Experts of a small language model: width 320.
Below are experts of layer 5 (counted from 0) of a mixture-of-experts language model. Rows are named router (the router's row for the expert) and show model dimensions 120-159. Each number is 128 + 32 x the weight over its row's rms, rounded and kept within 0 to 255. Numbers have three digits each.
After each expert's rows: a language model's description of what the expert responds to. This comes from a sample of Wikipedia text that the model never trained on.

# expert 38
router:154154090155151140178154125113148150187134062091121082162082124151173146095202099140090148072125119081159121105075147148
Description: Middle syllables of Slavic, Greek and other foreign names and Cyrillic letters, as Vlad-isl-av, Anastasop-oul-os, Mc-Queeney.

# expert 56
router:122084099112096150131143152157114095121182132087123097141142088137105034168147163149149144127151102105145120164109177170
Description: Function words, table pipes and sentence starts in census, demographic, taxonomy and infobox text, such as in, from, It, Coordinates.

# expert 53
router:093080133154133115124086109112157130112078126126117164165053090154117141158140139142136092185165129059180080148120159138
Description: Prepositions of place and time in biographies, especially "in" after a university, plus "at", "During", "attended", as in "graduated from Uppsala University in".

# expert 9
router:111142130155100127131111104136150128153172096217141146185126082094122121160152162104106094132170132097154191138102134116
Description: Nouns and verbs for career facts and table column headers in biographies and sports pages, such as served, position, number, Date, Candidate.

# expert 35
router:099133179127122129130126176169076135173111058109171133153124097154141169083117107095149174050070121144113126134080079119
Description: Second or later pieces of names and words split into fragments, especially person names in cast lists and award tables, e.g. Te-en, Nob-el, Cho-i.

# expert 37
router:098169125090175190118105148134135100077119095161117110150091099158183131099088163192145124108130146127148133171100110174
Description: Pipe characters opening table rows after line breaks, plus markdown table divider rows and section heading marks like == and ===.

# expert 15
router:152110146167137175150149095103175143147155102126151098181138117083157127170124163073120132130149129148113131079124145126
Description: Adjectives and nouns modifying a following noun, often after a hyphen, such as national, international, short-term, real-world, public-sector.

# expert 41
router:150168173147097137130109134100094112158144087173162117117082123068087085145075147079151160117126141159159099117121172148
Description: Digits in scores, years and statistics, plus US state names in sports schedule tables, e.g. "L 9–20", "Bloomington, IN".

# expert 57
router:083122137098065067086125133112100117154139092154163113116090128111130124152101088084162164101097099108135140142114129099
Description: Word pieces in table headers and titles, pipe separators ending rows, and labels like Ref, Votes, Episodes, Compiler.

# expert 47
router:098175087153131118079137115083128108146118105151142163088124098093151138153082175077136172113134143126166186109151122136
Description: "and", "or", "the" and "of" joining verbs or phrases in prose, e.g. "interact with and perceive", "promote or defend"; also table pipes.

# expert 49
router:084147113111117100164134088132085164177077127158180171107133112078147115121110123117113174185115113103125126124103136089
Description: Common nouns or word starts right after "the" or "a", especially name, version, types, genus, town, as in received the name.

# expert 22
router:141105165118167164167130125151122121120149162118154200171166154081145145090109108123106120070087179064111097144095120110
Description: Final pieces of proper names and team names, such as Yank-ees, Pengu-ins, Sny-der, plus sport words like football, basketball, Cup.

# expert 6
router:132157126136094098075152177119166122126108105181134073099132115136123193160124180122127050084150152190159147127157155110
Description: Past-tense verbs, participles and object pronouns just before a preposition in narrative prose, such as went back, moved to, him, up to.

# expert 19
router:119229111141120130107164070144093092110149082071132155099122163182135160102063097111048108200129131074137089130103125211
Description: Single capitals or letter pairs starting acronyms and codes, often inside parentheses, such as (A)TC, (N)ARBA, ICBM, LBH.

# expert 52
router:078090154126135174150080159154112075086155127153137182156093055169133139180188090142097108110181108125184085141151156145
Description: Opening parentheses and punctuation around birth and death dates in biography infoboxes, such as the ( before age 66 or aged 88, Born, Died.

# expert 33
router:097123115084130106192149128145113126097082156091137127145088153098083157071144141134103115096070163123168118148072098091
Description: Middle syllables of romanized Asian and other foreign names after a capital letter, such as Hain in Hainan, Ji-yeon, Jae-hoon, ong, ung.

# expert 44
router:109111091182203141125128174147110102146091136141133135109168087077128106163150067104111166134093152120120063116145132163
Description: Country, nationality and proper-name words inside institutions and places, such as European Union, World War, British, New York.

# expert 11
router:117117163172097145160154099121088065108148106158139094152162065112171188146139080080115114127138139069137153149112187132
Description: Occupation nouns after nationality in biography openings, such as footballer, politician, writer; also "born", "refer to", and chart names.

# expert 3
router:043074118149131095155077154161129097141118089084102143101110158177096121110158109132126078123127126156125102150138115166
Description: Short connecting words inside foreign names and titles, such as de, et, von, ibn, van, da, y, plus v in case names.

# expert 1
router:131145102121059108112079140132135097149186070120132152154069106089104058150112152166188173109107185139152092104082105164
Description: Cell separators, W/L marks and line breaks in sports schedule tables and after paragraph ends, such as "| W 81–67 |" or "ESPN".

# expert 10
router:100116114147073113165110124109080098112136124125148151130083134186098122144101124152123175160167156124129150074101116110
Description: Line breaks ending pipe-table rows, plus table header words such as Candidate, Pos, Pld, Opponent, Score, Rank in sports and election tables.

# expert 58
router:104088117148083090105116070102165122100140172154140134103121145116116139108090065139121080142102125108095136161106127153
Description: Final words of institution and place names, such as University, United, County, Street, Racing, plus goal-minute numbers after scorers' names in match reports.

# expert 50
router:103173115143129116139122086140089135111155098148119088134094143129109163092123093165079112166094116169111113106111100071
Description: Opening pieces of Latinate words, often capitalized in titles or headings, followed by -tion or -ing, as Or-dinance, Rec, Car-tooning.

# expert 42
router:049164131167111120117093123148160143140109135148144184146105105093119162126114175103195164207170120202135146099149159153
Description: Articles, conjunctions and prepositions in physical descriptions of buildings and anatomy, such as upper and lower, on which, with a chapel.

# expert 16
router:123105141074163115070104154119116149111185111138136160142131140145107108112101170119127152124129144116112134103162134169
Description: Prepositions and subordinators such as with, when, After, Although, Despite, mostly after a verb or noun; also the, sentence-final periods, table pipes.

# expert 20
router:125194163118164079145190110101109130128214111160142128152097111120116133123139070131117156121099122101108157151096089127
Description: First piece of a personal name, often a foreign given name, in lists, tables and succession boxes, such as Jan-ez, Mir-a, Hu-ang.

# expert 55
router:135034160120113157071105113139115151113119122131091128135111088125167159086108178121209085138125157137099095140124124091
Description: First three digits of years and decades like 197(0s), 201(9), 199(6) after in, early or dates, mostly in sports and biography text.

# expert 8
router:124163128113111050104142115110093149143144125115112104141141080163160133074149214073121160132102097193115092095108096069
Description: Inner or starting pieces of ordinary English words split by the tokenizer, followed by suffixes, as fl-ank-er, br-ut-al, fl-our-ish, detec-tive.

# expert 59
router:110152124138072156189135139107128132076104140165095157106104100102138128113065145128160106072126118106176080187117171195
Description: Currency symbols and approximators before amounts, such as $, £, over, approximately; also infobox colons after Location or Budget.

# expert 39
router:117156075185107053096148156161179151147100104117162096123140127097136124191170192108093096114149147128128145103164104102
Description: Direction and location words plus word starts after articles, such as north, south, home, left, front, det in detachment.

# expert 36
router:092148125088090140102190171159150147136138086147109133112113116091098095175054139068112132169151082131133152131093153100
Description: Single capital or lowercase letters and opening brackets starting words in song titles, chess moves and botanical text, such as I W(ant), 6...h6, f(used).

# expert 48
router:112113109084146164113145068089120226145133119126134144147098105066214136191120140124116097113116138092155145122169126144
Description: Wikipedia section-heading equals signs like ==History== and ===, plus table separators and sentence-starting words after headings.

# expert 28
router:089128152132080158075141137080142130098133139149109128130150062145128073107089154134121134115171078088122153108091055119
Description: Pipe separators and small numbers inside sports statistics tables, plus signs and dashes, and header words like GF, GD, Pts.

# expert 62
router:169137135060085126129151094134134086168094179085143136101140126134122114129100137137137077157136127101167113138141124124
Description: Plural and derivational suffixes completing words, decimal points in numbers, and list dashes, such as -es, -ations, -ists, 37.96.

# expert 4
router:106078127155144152122147090164127110107104164113132143153114093161132148106112130060155153132108169109139131088166126152
Description: Consonant-plus-vowel fragments inside longer words, mostly ending in i or o, as in exclu-si-ve, war-ri-ors, Hin-di, explo-si-ves.

# expert 54
router:095143146147141159155096186178094089066053093082146124131151153124116059167087160103124115131125201088178059090122138190
Description: Possessive 's, apostrophes and possessive pronouns like his, its, her and whose, such as Peter's, Children's, the party's.

# expert 21
router:166084138078131167124124140111131080085093157097094155118076118117109183104136155160109098154134110097124094163150180138
Description: Tokens ending a date, year or clause just before punctuation or a line break, such as final year digits, day, census, October.

# expert 45
router:075173166145125068117126137174109172141141086092130074121116120112135136148105125083134114167131121182120126140205143138
Description: Opening consonant clusters of ordinary words split into pieces, often in plot or character text, such as tr in trick, dr in drunk, st.

# expert 26
router:103135171149088124135144120130065086097148143164111081132119141171156111119107070117112212144083036159156091090065137117
Description: Tokens in wiki tables, especially music chart and certification rows, markdown separators and bodies like IFPI, Billboard, digits, cells.

# expert 5
router:064108093050107121135084185155163119087138138153075148129105120120200151095112160124116101102147151110131170109144115148
Description: Separators inside numeric data tables and lists, such as pipes, en dashes and semicolons, e.g. poll rows, "km^{2}", "±%".

# expert 23
router:121198077057177103163076160129074134114080152068094107139143109128081154084164102181109126063123196077127146115098071162
Description: Month names and the day numbers after them in dates, e.g. "November 12", "October 1", "On August 17".

# expert 7
router:153140182205162055172128102118166136146099086128167064100135096121153148125063165084103118143068127152120117125115092181
Description: First pieces of words and compounds after articles or possessives, such as some(thing), semi, quarter, else(where), strong(er), often in sports and music text.

# expert 40
router:117163154123142110090124115160150131138166079160133194074102127151079140115091099123201139175161091139064110130128101136
Description: First digits of multi-digit numbers, often before a decimal point, in money amounts, scores and statistics, as in 11.9 billion, $183.9, 16–2.

# expert 25
router:081109131132104126169152098147158131119163102090132082135098127185093105148089080204082138169059148076119107163111113076
Description: Capitalized first pieces of team, band, event and person names, such as Yellow Jack(ets), Iron But(terfly), New(ton-John), Nor(bert).

# expert 61
router:126098099060140099191154135135138136155134114119121112129139169083163108128213099167087127124129161080137133166115147112
Description: Word pieces inside Arabic, Indian, African and Thai names or script, such as Al-Ra(ed), Nizamsh(ah), Raj, Bh, Thai bytes.

# expert 29
router:101111178134090097158156123129123167122084113091098169113056104067135112094147117145177107102145095146120102155168100134
Description: Function words in lead sentences about films and books, mainly "by" after directed/written/produced, plus "a", "of", "starring".

# expert 60
router:113111146183051130114166137066106101125164136101136101128112131087101105178171094101080161171106104158124102170091166147
Description: Field labels and value pieces in infoboxes, taxonomy boxes, coordinates and climate tables, such as Coordinates, Born, Eudicots, °F, ″.

# expert 34
router:142136184132049144149150128089078177117083136117116169133138110106134082138128145199090197103134123133135100127095102134
Description: Field names and bullet markers starting lines in infobox lists, such as Population, Website, Coordinates, Founded, and • before Water or Density.

# expert 31
router:169092080093140188084117198148143089144139129137126096130198107068161176129157138078120096105170147094099078125106113093
Description: Closing suffix pieces of verbs and adjectives like -ing, -ed, -ated, -ized, often before "that", as in argu-ing that, asser-t that.

# expert 43
router:050100117098143099092147148142131116131062082181118134141158125139176156109097121102148147158120149123086081152136185179
Description: Commas and closing parentheses or quotes ending a clause or list item, before and, which, with, when, as in "individuals, and".

# expert 46
router:106101171140133110161103136144121046135140115137108153096105103077089167133158131086132112130132123126152144154145132136
Description: Function words in biographical openings and headings, such as and in Early life and education, born, an American, At, plus first in medal tables.

# expert 27
router:113114203077111095109103112162083097119114116150182120150094149135094152097125124119108109152162100151146150168153112131
Description: Conjunctions, subject pronouns and auxiliaries at clause starts in biographies and narrative, such as and, he, She, who, had, has.

# expert 32
router:051145166065176141115112138112087175107090146177080127149106107142128112103109141109118165118127113176152132120113126149
Description: Commas after names, places, dates and introductory phrases, plus while, where, which and But joining clauses.

# expert 24
router:152100133131104117130146161148164110159097161185166124169121131085173086126096173081116145107108106102141058123075149205
Description: Plural nouns and their final word pieces after numbers or quantifiers, such as several attempts, five of whom, two goals, many men.

# expert 17
router:119165132130186121139149153128099120092124103131151133072148164086115135124157151136144117163109118156112126148103116108
Description: Line-break tokens after colons, headings and list items, e.g. after "following species:", "== See also ==", or entries of species lists.

# expert 2
router:152129107144177105134094113130080113168117093124160164098201135124145139181101140160181098138164100160207089140129149122
Description: Articles, possessives and quantifiers opening a noun phrase, often after a preposition, such as the, his, several, same, entire.

# expert 14
router:122145146146054196168140145174178170139130108080132147125129144057099093152211117045169108095129141160146102068118097098
Description: Head nouns after an article or ordinal, usually followed by of or in, such as final, end, version, per, edition.

# expert 63
router:106140094117116143098082188154061124080055147103105194106162153153138168125116110148191070090144059140117152116159105173
Description: The word to, mostly before verbs or as a destination marker, plus modals like would, can, will, may, could.

# expert 12
router:121178111153119151147140068127112103141153145122177156110140079160137151174078062110124150144100092101101116163094110125
Description: Capitalised first words or fragments of names in tables and lists, especially chart names like US Top, Billboard, Hot, and titles in bullet lists.

# expert 13
router:223133127119151131108185184083155126126153130127085086045128124137153123128077153115112100171119146103117077134113152086
Description: Final digits of years and decades like 195'0's or 201'2', plus country and place names such as States, France, Argentina.

# expert 18
router:171138118140153123125147201103118089078203116113122088194126078136144158106135162095154131111075108043126159186124098146
Description: Word pieces inside foreign, especially Slavic, personal and place names, such as Djokovic's ov, Vulićević's ev, Conway's way.

# expert 51
router:117156132143118122042192091099160117140178107154156141077111132132115064152115135105102138092140113078109186118089075125
Description: Numbers, blanks, dashes, decimal points and x marks inside table cells of statistics, election and results tables.

# expert 30
router:055145173164142150094158177128145142134083068090157126132130088120179148122149130127167138066136109068130165142078059091
Description: Main verbs and copulas after modals, "to", subjects or "also", such as could not determine, can only be, the Soviets asked.